config.toml
n_layer = 14
d_model = 96
n_experts = 96
d_expert = 48
moe_layers = [1, 2, 3, 4, 5, 6, 7, 8, 9, 10, 11, 12, 13]
balance_loss = 0.00854
norm_place = "pre"
warmup_steps = 200
doc_mask = false
train_tokens = 227500000
Below are experts of layer 11 (counted from 0) of a mixture-of-experts language model. Rows are named router (the router's row for the expert), down (a neuron's output weights, with its number) and show model dimensions 0-95. Each number is 128 + 24 x the weight over its row's rms, rounded and kept within 0 to 255. Numbers have three digits each.
After each expert's rows: "comes before" lists some tokens at least twice as common just after its tokens as in all text. This comes from a sample of Wikipedia text that the model never trained on. Tokens count by the router's weight.

# expert 72
router:148117094096091180117120141156113107115085128128123120138144160087169142128130114149110106103123146103142125106151129142137143087112115142173101163182139165129137118137100161096169133125121151135111144109149108138151133113142119089088093127169164142147128101121125151111146160063110140110
down0:157133108119131101122124148159113115105129138107054088190089122127140138130122123093140130101102116122122166123122136108121128145172169113134152134152178144085142156087112152154117135133111142137125105111126149143141140164131128104167099104143176127137125106108096103110144115135132179177
down1:127125158140147113059179122127119139109111115138111085114120132145164123128137112163114143178173162151185120140097130101128105098139142160143106151136118074105115139141134132135152135133144134129146150125107101149144130138111090130168158109092115095111106174100126106160179109123112119122
down2:102135098133149095142115104125204104182181124086122151093119128168106131139106163124146116130110099132152130110105120118148126106100139141127090107149125147127166110153145171143153092124115101078147129122155160103122109112115141101118118152140106107137109135076134137154161158134096123123
comes before: " the", " a", " his", " an", ":", " this"

# expert 82
router:194098097115103121133114144113156143107120147160095131145137126072156146094105140112141111100117119126132111087131107143119118151136110125161143145146099154189126172140127185129152123096163147127171125117070110144146112125145149096116137147111155139126090114110107147095155140125108146105
down0:153160134134118115104112118120146116119161123160102125175109128094111138130131180109116100093108123182126105107144159168151117101128138165140157137147137111127145187144113097143162150113157103160138109087118145101166114122128107100123145095087096118149135146122069105126122090116110121155
down1:155109162151131206112154137141131156086131116116118140154123093137141119111098099119110121115128138136170128154072114107121134140110135103118150127102170138153155124086146153124131094134171128144161112140114097072137131140141137141153103168151102134127122085115095139100119170098108105154
down2:159162125153138117118117135187073117114121119140123125138185138138070109120147132118142149135144103118095114170157177175125151114105100070168105093150126142082159134134150141108160089138127118144113091100111136100106131120122094138126099120120141125150146128144112130084142144134126130123
comes before: " |", ",", "\n", ";", " City", " States"

# expert 94
router:137166112118116186141147157110124146099101135158099077120159158103157117141139106147099135113138123105155109119097116146113150136126108161095109149167131150158146162150131154118166121144136164107154111124133077178146135089135134132085096140126175096140125132150132141101080116098136134133
down0:137129143082112120126107131150089180141175164133103139161109118123103117134136137072120128136152127132162156126105115074113123150116089149129153122139092159128103148108131126118131149105130113153169101171126124147080128121169068153123141107118172139125163123101153108110165135135095141138
down1:140111102111086096121136119152140139140132102122172150143165149142089107129102165130153168133105118156116119144126134077164105099119121092117115146147149137110163130131108098111169113129060080143141144146167154114171125094129177141171136142106114147121123092140117160119127135120110153147
down2:110141162118145090123136158121078158132131166131165159101088152058128125096095096113099120124101158118137142142134120099127120159142104165132151152115155098151136157105138156144133134158082114089146106069099140118118097133126116094146139152121158151129112142155135164129112112126106117113
comes before: "201", "200", "202", "199", "198", "197"

# expert 24
router:113130082116092176115125132129107160101122149154084142145213146108129100131144094138137120099121124135130105136147116125105131148162106145161085135156109160133144130117089170122143168112130132098126137111108092141141095168157124147144105135099155128129118132120116153095144173099131168104
down0:163092133161143206100126081107137141108107102120141117163163140132134128127130149139136122137124096115075149138145140146140106109102126110125163143104120134133122146119166077132149079101093141139120145143126133155129105144150132042135167135149138138130157110142130151106140120081119132115
down1:114120077095134114132090172139130088089104168128109146123139128128131126123128134134121141111161166177116123122142159105138141129125141127106145115096137108109055126136160119145174131136155083152123110143127136069145097131115154103125162138118185128143175106109107127111098160120150134147
down2:130134076113108126095170098084147132097103131143144129174081105105115149145133125066161134123159127102144133115144132176145105099135129182125129136108141099103171134121119135099131144100102140134156112122102115180142116140128176113115092161146145141129150151115088136130125135144170111138
comes before: "-", "|", "==", " be", "=", "==="

# expert 30
router:146114063125091112129134152113179119098102143155114096139153144115160130112110100135129119102103152141109117127106100110102114101155137134158096111144102143148130124200128158135145150104100162112134147085120102168161153111152158133152132159151160093138108104106113138082123157108131144125
down0:171135136116116113131095140148155101112085138160168145112142141111140160130117115134172128143145135156129145103132130155156160102108143121165114175112115112155103132123182081114109132140093131152116153116123126136107134134123159120100170123125013136135122141128128125152119103117108129116
down1:146145125109135122121149167098153151113159150135115139140165131152136153112127157147091141133148147120134168121146157091143143137109109139150106134116146106123088100148094107114135107143136174094131101132103126103085175098150103114094128103160067103165146168101131176125132086113150129100
down2:124119134095114139121082148143076108172133127158128152117131135086160143149118149110083112147145116155082126151163151131122148150133086127135107169108134136138111168134156121114155154181106181165132110128118154105113107129093124109187143116124134158115096103135164119111129108123164114143
comes before: " ", " |", "-", " The", " -", " and"

# expert 38
router:179124099118110132190125138098169118142117132134100119153109143118134115112119134122112122094109161128086091124109089135154100086109084146122124127143138157179143150127117161108138144132156150142165149110097090152165116145156137150114139172124176120132122108104147148077109128091117133102
down0:138130121120149110128108107149078135131162135160085128140129137107114129114109107097143132138120109134155142141162148136119130120094173069129108098144117143090138147123106166089130130141180125126045128148102180133100128096143165120112182113087134139115119144147135107102117145148101132112
down1:146140103152077118136117129100115116139123091138088135128135135140125133139077167144144118084125101108160168129107098127138113095157134152122115123125120135123133128190146136154115124110150096108087177099168129141131115091100093141164182121117107163105136127136090115123138149108101175159
down2:104092098140130112111103106127121158163122106150121115127112116145138142140108167162138163157138111091157187149108169134114138090133134106129140091174104123124162145134135106100153139100124144155135156090154105142136128132155163145116144085137143149084104120122159125090068117129114178128
comes before: ",", " of", ".", " and", ".\n\n", " in"

# expert 3
router:161133096118119138121130114115136115139139137175076126110148135111175137111122115141132176095155115121095142111104072111133102115141115117147123127144100128133146175156118144149168130126148158129146149092091114203182145150150127110101124113157121113136082120098131161126134145088114123097
down0:129116186124132104096117148133131096101116163093135114124119089107088137086139134133176150129149118139101123188135143130188106111109126075141099144119094111152124135125133135137134121131159055152134135111105133118148107188133147146144120121165098130105103130098116136134159116123114146120
down1:147131126143124155164126135086111133146104143158136081064084129168157118112046126121114116165126116143123125144132113159100138104102163104148102125124097125134153130105129153113132147102125127145132143137139157142099142148145123155121151122118100133173090152147187099153130103131089104122
down2:117116099132112114140107092151138091101134102113150072136152125122161179097090185148119155132147140128119103157100127110143143179135165147177145133174117096105111106116118111142137186134115124117115149122128134135104092173118145127108133108135090135120158148108148088131114148147139121094
comes before: "–", ",", ".", ")\n", ")", "0"

# expert 53
router:127118106078108179140136132099181162122138145149051121157138155117153103132118138103133147102132154130079116131121113138131110142102107152130123134127126143171137134168131114104138128112138188135175113108111084148170140148158141119124105157119154137157104085113118133097107140112131157109
down0:140151125110127131141119143107136101111128131147120126110166101108116158115165147142111124105147111161146171140122116184123136146162095145105119174125164102168118118109144132152150151086129116172129145097118141154143146142115157135094085106138065110105154138102163148144167091147076124109
down1:150081137145126097127138091120134146111165119129154106161079143093106148141144121105120098165179132100121124120170157111117172110133144123144096165097170131108101131130124096129100134119170134136153091140141158144079162103116140150117175110127128102163103137160116145112102093122114127143
down2:139126104148128112153120145154140138112137090155136105138115151186094104157132109083097110151079160151079137134129152131080088117149130121114090091071132154133125160106139130110153152150097144083109120120144144159102119135106129118150125152081133125143152126145126140107137155157112121079
comes before: ",", ".", ".\n\n", " and", " in", " of"

# expert 66
router:129145091121099163129135144150139100098112120186096122127149148089129109133098110123108146076118121121090120087124109121122124116139135120165132127185109156146121146179129134134142126108138203089144170118100084170136160149131108136098134131167128142129132126139124132112134152083136151101
down0:167145129080125123142144134151130115118101151113095125135116112097164120168153161098095107094062138153150100138117150121114088126117153141115095114157146147096183154144143169139084143086105137130120120120128139137115112113127134168155133161139111113146153097152093106096159113147107106108
down1:082136143128085148154063153120110144129080144099132125125118125072134147129116117156087126111159182138162138103116109165160137127136104106157129150066154137107152121149127134147137144126128163104109109155130146168149123145169124139122133136079095128114095111118124101098150113109123143115
down2:114105133125128157113110090133095170164087146147166137121149132098109126116147133157161112107159091094115147157157154089118106129116103117112156140112084101169136147114114129103128102101118122158119124094118131163090117107169122121132143155106150100144113160151099158176177140132084116124
comes before: "0", "9", "8", "7", "2", "6"

# expert 74
router:143136101082093123110101122110173119097123148124143118125168174127110157117131141114098166121141129137148147095144103109103132095165088131132152151162123164168168104166121152107175124133121153100130139086085117136135127099145133131123133148164154092122086099119125146107105136118122176098
down0:133141138145128151156154094139123115146108114155022160110119125165101144146167097148073121141091154122113105076134113116154151139112132142140152093139118121082101124136133142123135139137134155151148141153129133147126108108093145130140115100110155110073137125106141130156136132152149096112
down1:122143129149104164123166122122155102131088126138118111106169113120110173131134115168143152088096150120147145134145131145068131098162092129099135140105127096118149154106136119106119105103126148154149128111170141111129101087125134164129161181123155102145073149127140104114134159184157131118
down2:157158114113112205151112128107140152130140119110120134103080086113113148137139131117181156118103179108113158131115133126132135121100151109176120064131131118113104127144115128129127188136098139129115106130134146114107092135126135107174113151138101076115148182138138124117104106117139123109
comes before: " ", " —", " +", " −", " \"", " —;"

# expert 84
router:096167096109118146127146101092123141132123125169108109139153146097162115112144122157125148080125113079131148090130105134148089111152110156158139102172092128171129136162130159122183121140173140128131157073108110167158112129144123122123136113131151132129137088106121172116116139107106162121
down0:096086138122152106164102124143133128114155126153097161129112141128136071139179121151097142114157159087152107090167121129140134084141141128125105129148138158112113159100132092143134184132123109129104147152102128105142130066141150106150122100090144131129148143152153130087115122121092089148
down1:140112126092163117145171168135135138105109164201144102147098161106102124135103072136091158120132135095114162125159121098109139129126154100114184125132117143145131143135131120098094178118126134137133094153154104156097126102105135153148135108125107131096100143137109109087121119135170110128
down2:095137124141122114099134140081130129101132115132178128096140160149141165110080144166109139132098150122074127161175171145125104124126135126103129129115137116147145147119109086143147093140172077142144150108109102164128150130097117093117134136112082131151096128106090116161166143145122150151
comes before: " |", ".", ",", "–", "th", "°"

# expert 19
router:182115113079130152154154128156128101089102123120087108149129192114115113136114134119085165126146112088121143122090121145089129106109087137139119157158142172184121108147138136118196131147139125121142132099090123143134141148155142111136146140134155120138093098133109129106147161105121122106
down0:097146112127145162146111123158108109104133107129099137139110127093131115117154108162114133168097154098119126068170114139158092129120167103106144105141117121124122127143077130136073157135103112170145144139156112125134136168123116149137121122150165118076147106142094141175152168131140078142
down1:106172097130137161119100154173123135154139109144119081118138129113133068122131136128161111125167126118095141149122102176128178120174136130092113122166118156132140110150119093121162088104125095116136138133094123113139137138111086103093155114128143120117149144072151146162171128144145133106
down2:116128157131151100111119119113120125090091127160045149119138149162110145139137122130120089133085118139135141146123163100145151098183134121122114131185088112178137130131147118133132156152105151132081133105130134125126157141127148117114103118096086147132155108155125098100148151134176157112
comes before: " of", " States", " York", " Kingdom", " School", " Court"

# expert 87
router:129109123140132184123142133126141118109103115154102102114153183093124133115130137095141164080123149105093121108132084126151175117157078155127122124137108145158144138138104176093196134150132132122148146132156125148124110109162111110116104123143159144120096090136131111128155132088102161095
down0:151128087086111154155159127147135104115171151086129119170129133122152148095160097082124143145102148145152150124134103138060120097145116158126105142133122152140121135160152143136137103164144139151135102142135127146112107113126121159127123119127084088090075148133144186151115120150107110097
down1:083128095117130158085155168148109139120108105096149161177141140180121100138148114124103140105116107095092108140120113125084123128150119113124154128120154173111126125127143110151132122111134111139135170162148149113112124143148167112124134172124173057114126080135148121131116120110167161118
down2:150127130104146144083109132155157127160126093128161145178117138120125118144156118154142152137122102111127128100102126120159168122165111155121112156098121098114155113084114152154158085088108092132131183107162114103150105101160080138094131090130101131129078147148096152126112138113123126137
comes before: " ", " the", ".S", "g", "l", "c"

# expert 65
router:135108127120128118107116162118137117085145127135111134139164115119172130103092113136137145117134105101128144125104100141119115062171139105108090117189094149141162135161100131104173149112158188132150125108116105142139157133148124140101141145131172131120108118129100130070136170125140168106
down0:113127151115131137126125119115128128109120105133136127116072132097139121115119134187168125113087139116119119076140151088123116098099144111187138144151137182089169098121146100107149158129094097141131173127150075145141141164149160129101160110133154143131104150126140139115151089115138097116
down1:130120138081143137143097098153139091099149113179136174177174140132099127148126139129145136107110119134128106138113123107096136165155133107147134100129108137146086160136125109114100155087155117063124142104130117113104109117111121129099115131110153089170165115134127188117120146149083131146
down2:125140116147109148081132123135160111120116126101139152156063152159167175060118139115117128109135136131114098122100172143145151165161122133119102124121110146099114156099166159145104123162072131135128134165090113121097109127133123069141128169113118162123157125120113121132120154122108125137
comes before: " The", " He", " In", "==", " It", " This"

# expert 46
router:152166113135115150156117105083162129133131147136118110157142137126147121111125103135124134081133118148122115073088117115150110083150095145128133139141080127172135149164130155098138161135131163121168152133099094145162100147147166116110138141096178105137111118145128131085129146121120146060
down0:105128121124113132120144155134109143106117124132110145166094157117161156120160150107129096174111119150123117097104097126131123201121087135190117143104130113127153116096160139145108102139141152169120084149136117140159138081114088115145133112162096119133092185148105146111122139145147138101
down1:126166113121150131131101125120106112106144173110097130158135133134106130131144151088138174139130089117140127148152118105160122150140112133109154138141149121145161135133119165133116174168076153160073141095118138134138147110138125147146128150101146137091112132097100111115175118057096091170
down2:142107110130115098136123095153139114148142098133110158163105146129116139130119145102141143123093113131076094126165147157127116121112107164139098128169142135079105159171112122113190132127121100114084119099117107154112096145147123175124127118164140101120168141126121123183161085106110122160
comes before: " to", " in", " by", " that", " the", " on"

# expert 63
router:111115126136140155146133117112158104145096112154107099130155146087152112095100115107084159110115143118137132109127118113127126114173109121111096117160124157173160148180119165140173131138141149098135172107109105163138143119157143138107131162125180123122088123096092146095144166086099139126
down0:133119130128149122156142133090112122150110145135153165122112130151128132120096128136151093086127145134100083135094103159130109108192153125118138143106179122141120147133111103115110156098129139171111164112126124134109136122170142062129125122121060143128161126095148134164153112157109078109
down1:125096106161146126102127109138112092128160117129158157096158142144145100136199116101132107084121102143120148115134116087088108113122146157106091117170101126157136138165093151137168092120145104151153158145103109137108157137135120110152160167135136135082103149161136134133120106163108111140
down2:116182093092075116127114115116153113127113126117126103140119134123099098112122119136141140124147142157118111127080166143116153119111164107138122117130102131068120101178169089142111118140188114147159175149117133131118135163113146133116105083130160146103130110173176117130131147135122142164
comes before: " ", "0", "1", "8", "|", "00"

# expert 12
router:168143139078123150137132137101129106097139107167098128202174149118162123138113144123103133097125131160103116107121094137130092118127098169136128136142128135139148141135103146113148124136121133138176126102103119152140152161155129089152112174104151065137133106133137124074161131110138133090
down0:098136102136138137126188108087120142132146125136105117101114125111124090138145115139117153137093197136147122136152132108108082157132114145098125133112105100131109126130148118134162126158098117148141160141080088096131104134130145143117106108186189116071121143146149105142086117137100111137
down1:186112144120141114158083152165107139138111150112097152117112126135087147121126126203102132148152137108130117109160066148162113115100171100128172120160106128135130112095094160139105102142122160134113134131135161088123114123107135149102127123158180144146115118142103121159117156141125120128
down2:155148153095098161114144142120130127123160106101088156115153149146101151113102177119114107141105108132111114137125108151121108142125128152128121103122138139146161125115136179164070160093123145144110122110176108093102121131149125110109117189128128063096113158149120119117115148100091123167
comes before: ",", " of", " and", ".", " in", " were"

# expert 49
router:133106109081124134145144120116154127137136136172108106129145126121152132142109107123129114123129145131088122138117125108100108086146128159125115142166093197145137139127141167112169148122131177138133155115073094171137143152177154087072134119146151121133146120090086148106129110087111128109
down0:137102113088153123126142109182154120098102098111083087116137130128085120122117167166121099149107095146130118118085118144130082083130104117121137134146131104135118138145088135153162139138158125150132154116144141131130133115142179098140136142152122142181182154133168106175134121109127093107
down1:125100111094184102125155170140141119124111109102155153142162125093138147123128131144117124117157104153166139096071126145174092167133102156075160140117143133111116113123108088087132125149143164166131113132127118105145161155152141153134143150104120114116095101112129127093088163096130129120
down2:133149101094114127104100124123139157169123129107150161161104136095110143104147107142149161091088102116091128163137132099128159135162149148153101138086122151104155153132113113126127134161135133175154108113116148136146125108111164099117071107111123140121162088084146149121172104161105147097
comes before: ".", "%", " |\n", " (", ",", "°N"

# expert 6
router:124101134134085132154124159097172114111105133183118084175165164102137113134145099124100145100110142122080127139120126140126126115153107107128094113144126159150113133181126135150164143128103136121143170115071129132136158159150098115096126126150139115100113130091121176099131143099137140087
down0:134099103128106080147128140124173114119147139126150125104093139104128128101122131135163107161113150109131129160142141117086081089097135130129158098115173143131115106138119127121146075102147130109116108150143136159087115168132207149121134116143167127138152106177092094139138097140112138145
down1:137116062176151091143123138119124125137131129131101129123120144161132118099134140143104133129126117059147084138140120146139108160088114140113119102112148122123137174094148142084159125152141165136077071129152116166117096161119120144169128091113120140136135131160128152169092131121111124149
down2:122184128101133114106122142148119110147154122138137146133121122087117135138117106148110176167109141120163195097117105097070158123090073139116143157093132125136127160115141107085098140150118132130119145119154135151081101154102133107139094165130127124163119119110166095159140133121104125136
comes before: ")", "}", " |", " -", "/", "_{"

# expert 15
router:130131141131071149154155114133128158090121124137093106125148139068168116109131105131080144123126132119117136117099122157104158108114120157102137108151139135181152120157138178127177164128167176105133130079083104157135120115119125132117108138132176118124139106136134150073133130107145132135
down0:133132122128130092121182094156161108108124134130136150111089104150119148163095162158149083136147122143115152128166127104118166077147072098102136096126098145110134137134161115149098096124075129121128139117119159120107141134071170157139112138118115102131136176166120126138119138119158133129
down1:143130106106134134173155150133123116110116089161155125063152137111138097140152080118092100124118114176123168112116096147148124140134165091109133125147169081159142149129140154131136131144133146101132123149148091184108133128129116149107099132132100131152165117113138117140133132105205125130
down2:086084123111125142103137124151099158131143083142086157125128084116108120182157115102153119093112106133108077144087102101104123116114103162116133143165153130155154147159159134139164129118098144134094140098132114160105136118127115165139164147128114105106122170150161160124135140155157136148
comes before: "1", "0", "2", "3", "4", "201"

# expert 36
router:109165094135110125124129109079109130139132137174113094124113140087177127108138121123114139137120116108099147088130115139142094107123116142159150143159123157150157152159102173143175134156170153127136148100092091168172114152137103113110115110137143125125114117098093166093128124081095147120
down0:103067153129128125170139145117131159139128175129141133127150143167154120127167130130121112093170128167135126134166126132086122108116106163115117101117120088113144092062136119091143129114165162102151127135099122127129126154127107172096148122110097110123149091154144164145116094132124175121
down1:158149177072118084073153149113083126110138112120139159132110145093126182155160115102139114141100142141152101108105147114117146128160105104123129132168120110121123144144094120146161140141140157142128166088089122126101160137124116125117126144165123145166175173108115118111107109139115098121
down2:111141105122122168182122104144115160099106101151108131172106124093140129113129115132146073128142163088080082144144119147108143109140128124146112106115178097119138123154157124120133133108128113143150075112132152129075133124155128137116142135173162102177155104092147113108100146115146146142
comes before: ".", "–", " |", ",", "th", ":"

# expert 95
router:119166125121095161156145124125133171098096133152119088133149142127154095143130101114107108098129119091096091121102114174117156143099116161116113126168138148174151129143151164125188142124157170115141118101127112175130137100146125132102108137116188118125128109138123120068116128105143147118
down0:146098182119086128151148084118124134111157099149139128152114137121130096108106099176129156123151168119129135125135072127105151128112143109145133082137153138143156139170170177153134173103098115157097137111141118127086167149124098120123143144125151096098122102146088126099150127156124125122
down1:127094112156097098174124150093096167157129142167138118123125141127102142107097111147109118120147140145132150092151121180102141160133114102086068111098131093139129158139140121114156130120093083137143153167145122138117157145144085128134095092156118122108124148120139080146149156151134161118
down2:090128136113148128119129130093137112145127086112110079142160113116123126078150127123129138152155123157136068108123111167136118126143128126111094150100134148162114118147176069085144128133148145117125146137175128119138098118157097131104150123142080169092160132143116162109144098148167151158
comes before: "200", "201", "202", "199", "1", " |"

# expert 37
router:142117141083104145137130146121180074113092115181116103148166165114137140104110122116136126104118152131130134077122133140108154074121108135161128136162118175134116137125147190090146170149122161132172159106095120131129127120125139110123117131156181122130103121095114124123135139111145114097
down0:135134136170119124143165130108112092105178118116146133136111121113132118131082122095099158044121108104168101095165134103135128088137089136140121162078119119152114159131115175134112142138163168126115132160128139079142116113143146147147132139141162144094096119150126157120138120119121115150
down1:136131138128185130121088131132157129184121103157143130143156110118167095105154108106118076134136132176097117147061114146147160129113121137129134098077116149108101147145125129107100166143111122117127146144108122103130077134136118141081117175126150143140167158112090141134136143134100125116
down2:084173140132144197081129096133126124126120130174145148117145126114141123117169126122111137151135112107144102082149109111174106157111115121141160105104148114104131136133158106173122076138105106162105150105166145111171170148149123137171120129120111121110149127112122122106093130098091118116
comes before: " ", " a", " the", " (", " −", " $"

# expert 47
router:163126090087108115091108125112168135099117147144133140138180167123135160109129128119102153137131122136141140087114096110103126110145100129129148165161144186164163109166098146101145131109118152110151139091092157129131124106142146133123109134149164068119102110138113132089122150105118169101
down0:140104103131089151119125140128088143145147117198134136107115102164119125115151093119108131108135127106129108136097152117144113147139099128106138127166089146104080134135100175128159131127160117169111098128158143053148132140128113091104126126097189137144178121117104152112140145108121132118
down1:131153110110103169127143120134123127124104147136063129080123117118093131090139138151127118121137128150117114105123120142133159108126158092116190140117124170109168151149143132179126080138087160107139120131144176159118093163124105091182113119132142142148111132098132147128106124127154081143
down2:164147083158135139122132136124171113094122137074170126088135152122115175137149149109120159118120115131092128112127145122072156145121134116148138137125136093132124141143147134143130127136076130112114120125134127174127150129085110141153120126147049083120109119137173109146102099142142180144
comes before: " ", " —", " +", " T", " W", " L"

# expert 42
router:116101132126113160124150116146128133103138137115098116118164162108161097126099094117093161111072134136097109125115123133128161069109132135109137181160100159156140128142139158099175127105125153086165115129108100160169102143158093159151144131119150123141091134108154142100165142127132110117
down0:149154134137128051163135112114160137098128104122135129167107131142122135115139130102147132090135114118144160146146123104095158183140142098166144099146138116134113129111134114125145130144101132126115122115103138112098135101144186123113110058144149158098188180160126106121091146121129130114
down1:169133152136112107122123162133114125121092113135097107125167103150147095110148161104152113144079119134070140155176125131087137099156118161145146156115130151084154132140147127115123112147169103142121122137164111107103161161161184162141126127125098116112150141099105121169143131146127091103
down2:091127121135145115168182127160083130166130090130124112122069099111113127112108148120102164114152130156145162110132109157120080126116158132090111163132122113142144142172131179096153132152121128102165139114113085162151123108138074154138146121127123139107148140111114116093102114123133141165
comes before: "0", "2", "1", "3", "4", "6"

# expert 93
router:158113090126093126152128137113161129082133173155110104178126140087148110104088141117101129099101136134115120093087106141125096112130120129158109133162113146200124134151150131088143116125125129126117130108126119159141170145127169143138107154161160120161111130120138121126102128094141163067
down0:081127116139140135132141136138110095105092161142075133110147151083143089117111160141132140139123154095109169105100127119130180145126111110167128097169115133158136094146138110132127129133169122108109117095126152165187167125153120139102110110113142122120088116137151122100140113087149158172
down1:147134160133157101124129120116106098105080117142131120149107119130093110155142140101133119128135118107116133135112138139088142092113184102111148158126095153114080141129112156156149144106113154128100091109128160154164173150088107180136102070143153118149148127134162108155167104150125156148
down2:145120079136157130138123163126116145113150142133144105151121121156138149112100188110148150153154142070108131131105105143102085107120161116136113164141147141086098149125125107169132103080115137165110150142099137157136124173124124131127095120114077117116140158195151108116139089134133119133
comes before: "==\n", " (", "\n", "==\n\n", "===\n", " ==\n"

# expert 75
router:110150099132086128121113148148160126107114135112096082192140165113148131114129118128140172115120154137083109137064091144147122126119108136127095155160135124142160139137106183125167169131141161089151126105137087146154112131157144140104131106175132131153131121131110122097127135113129169105
down0:152104118130116130126127140145136112133131089143130170104112158106108103125096147108111117170126116131147117172126131117146100107158079138125152100143169100122149086158118131081155099157127107123131145093104098142085112145128154113152104149187156139131124071148119160105152146138171105163
down1:138124097144160146086124149123156128112121139097154161116165132091093139111052101124134107140127149148108115104153105109137110125166095178123077119146156172149121131107130119105137119188115118135136109148139138130123137090113122182125179118127134102128143123154107094103162123125125150146
down2:103105105130123101144135147116118171132153080139190164147174135149148108159136135098109137165186124093124147102116106075108134119122085131135087145145129163127143133133118105149125122102132090127130131103143081100138073101135086142126115136133139130132166145121120128104102149105165137140
comes before: "-", "|", "==", "===", "The", " been"

# expert 43
router:143101097115111186155122127085176146089108119156093124147123139096149157107119139140109145117120113108134130120120077110140114132128130144131121161161097157162105153197122141120140156128161170112164143114090101161143126119148137137126140139122135162136081098103106132095122157106110153101
down0:132153112126092115151151134088107126154127118193090144093176139137119129164142111097117166123146148134112153096155114131152105090130125159109146123123124089106155136151178114110164154116131133133138147125108165137103114105104119111144082114175149117112133127132119132155076099113077095136
down1:097105152080106145109152142114144114131146094112115125116146122166110100176132117181074115158087124146098084119108104155125152137146119141152144147129138125140131114077129133130149153100117110130123128143119151139157164145138103134114118180150108130126072125126174159106155080158136131159
down2:104160157128163115111107112119159161140168145167147129154106089151139141148137113140087102135177126146117078156109124125153113166123071129156134101151112111133095130069129076127112169138154127144140123109132076146108102100091114145123150138098132084130134113145136115132107151120116131119
comes before: ",", " in", ")", "|", "O", "\n"

# expert 34
router:123140082090091176134122104130162125096106147127128117144165144115157142096100136146131143090148149101142140086140109142164149087106112140146105130142097165158126133141105180117143128141134148098123154109127109133172121112133142093102113110125171151087114081135140152105157154100108169110
down0:130150120162082097122085126116090103158134117124126111133111125060131091110121119105173177135125117116188110144089130161116146143157125097142097143120156155144146147136104116142136130127139109134124133125121134102137112122099133142159117111116184161135167162096119117142145129135073161167
down1:108141155145164100096178115155118159087163147115130160164069130125114084155109141125122156157120074155132125135129131146119138111130130113111087126141115142135140172146112084111083174121134157143146124137107126136116130124125132131123155104090088074085145142149130134169112131143133099122
down2:119154127167133142114163137142167124075099129098151177151120122139129139135114116102096153151205162124133184098160117123122131130132135109139095152131137120127129130125119116112139130147154125159135144133127142154136126123105161126112106094133097100125121107099105092087102105185149065117
comes before: " the", " a", " his", " their", " its", " this"

# expert 33
router:134104117079103142163112108114170125120137111179119105134155143090146135080092118165126134111096095128134144143123127122149114127152110120106130148136120150182114105144131154083159121104147196134136145122086137182164126126163109092136137134141149132123083133106093153111118140114130162113
down0:186120159095162143093132133113102127167147169110142112163119148134118111155136155147123130126102086160174116093124149138121101154124130113132139139117127119156121145093151123140076116079115140093126089145141103131175134164162117149160109110102081119134083115120088131133105139136143133162
down1:142106147124101113129089140127091148151118121134081164154156140150146112106107111128134079141182153113178122125145105084118154123103129156140153141105128121101160123106129077125164162145107136134092114106150135146133070123093117141168134134126112154164129111128122150129152182084120120111
down2:142146173148140070100139146134097130151146093151175135107098163105136143141112100115151128107133121094141160153143131155172129133124124185102125167153145155119101134107108166129128142124123125095102084143114111092117126123123078133159140100115142124127126131085078142112106170138129086129
comes before: ",", " (", ".", " is", ".\n\n", " County"

# expert 52
router:139123108091085144147131153134141105118101129143137127176144198111165109110119119133119177120146156115125162095096122128090126106128119129137118142155085135143126124171102168107155156139135127099153141082128082142147130095118115098144116135150176146114092111132153160100108106104096126101
down0:135102161139149144090140123138109182124108139143173176133131079120127118120143117137105112139149146101114180161134160098115145117107128143120138086174100116162091120151123130097144104130107120090152086120089128112141128160131142114114174141131084111097100176144147123090135099140134133147
down1:104150138122145121154096152123116138140118089125154115171101167148092137168153127135129100151133126135142107126109154145135113190114139141067093129130097187117175068147159161156141122122140099102125139148132061122118125104125126149146137140130148141095130119110127113153116136104095146130
down2:103145158137151171141102124083164101175124127132057113166130109130151118101173079117128139138151102130117137157113116137112161125149110090104123084171122116120116114123119112151140115099131122121169119137118132168097087136116127154137157155120177131125152124122159115126097160086129155137
comes before: " the", " a", " an", " \"", " not", " known"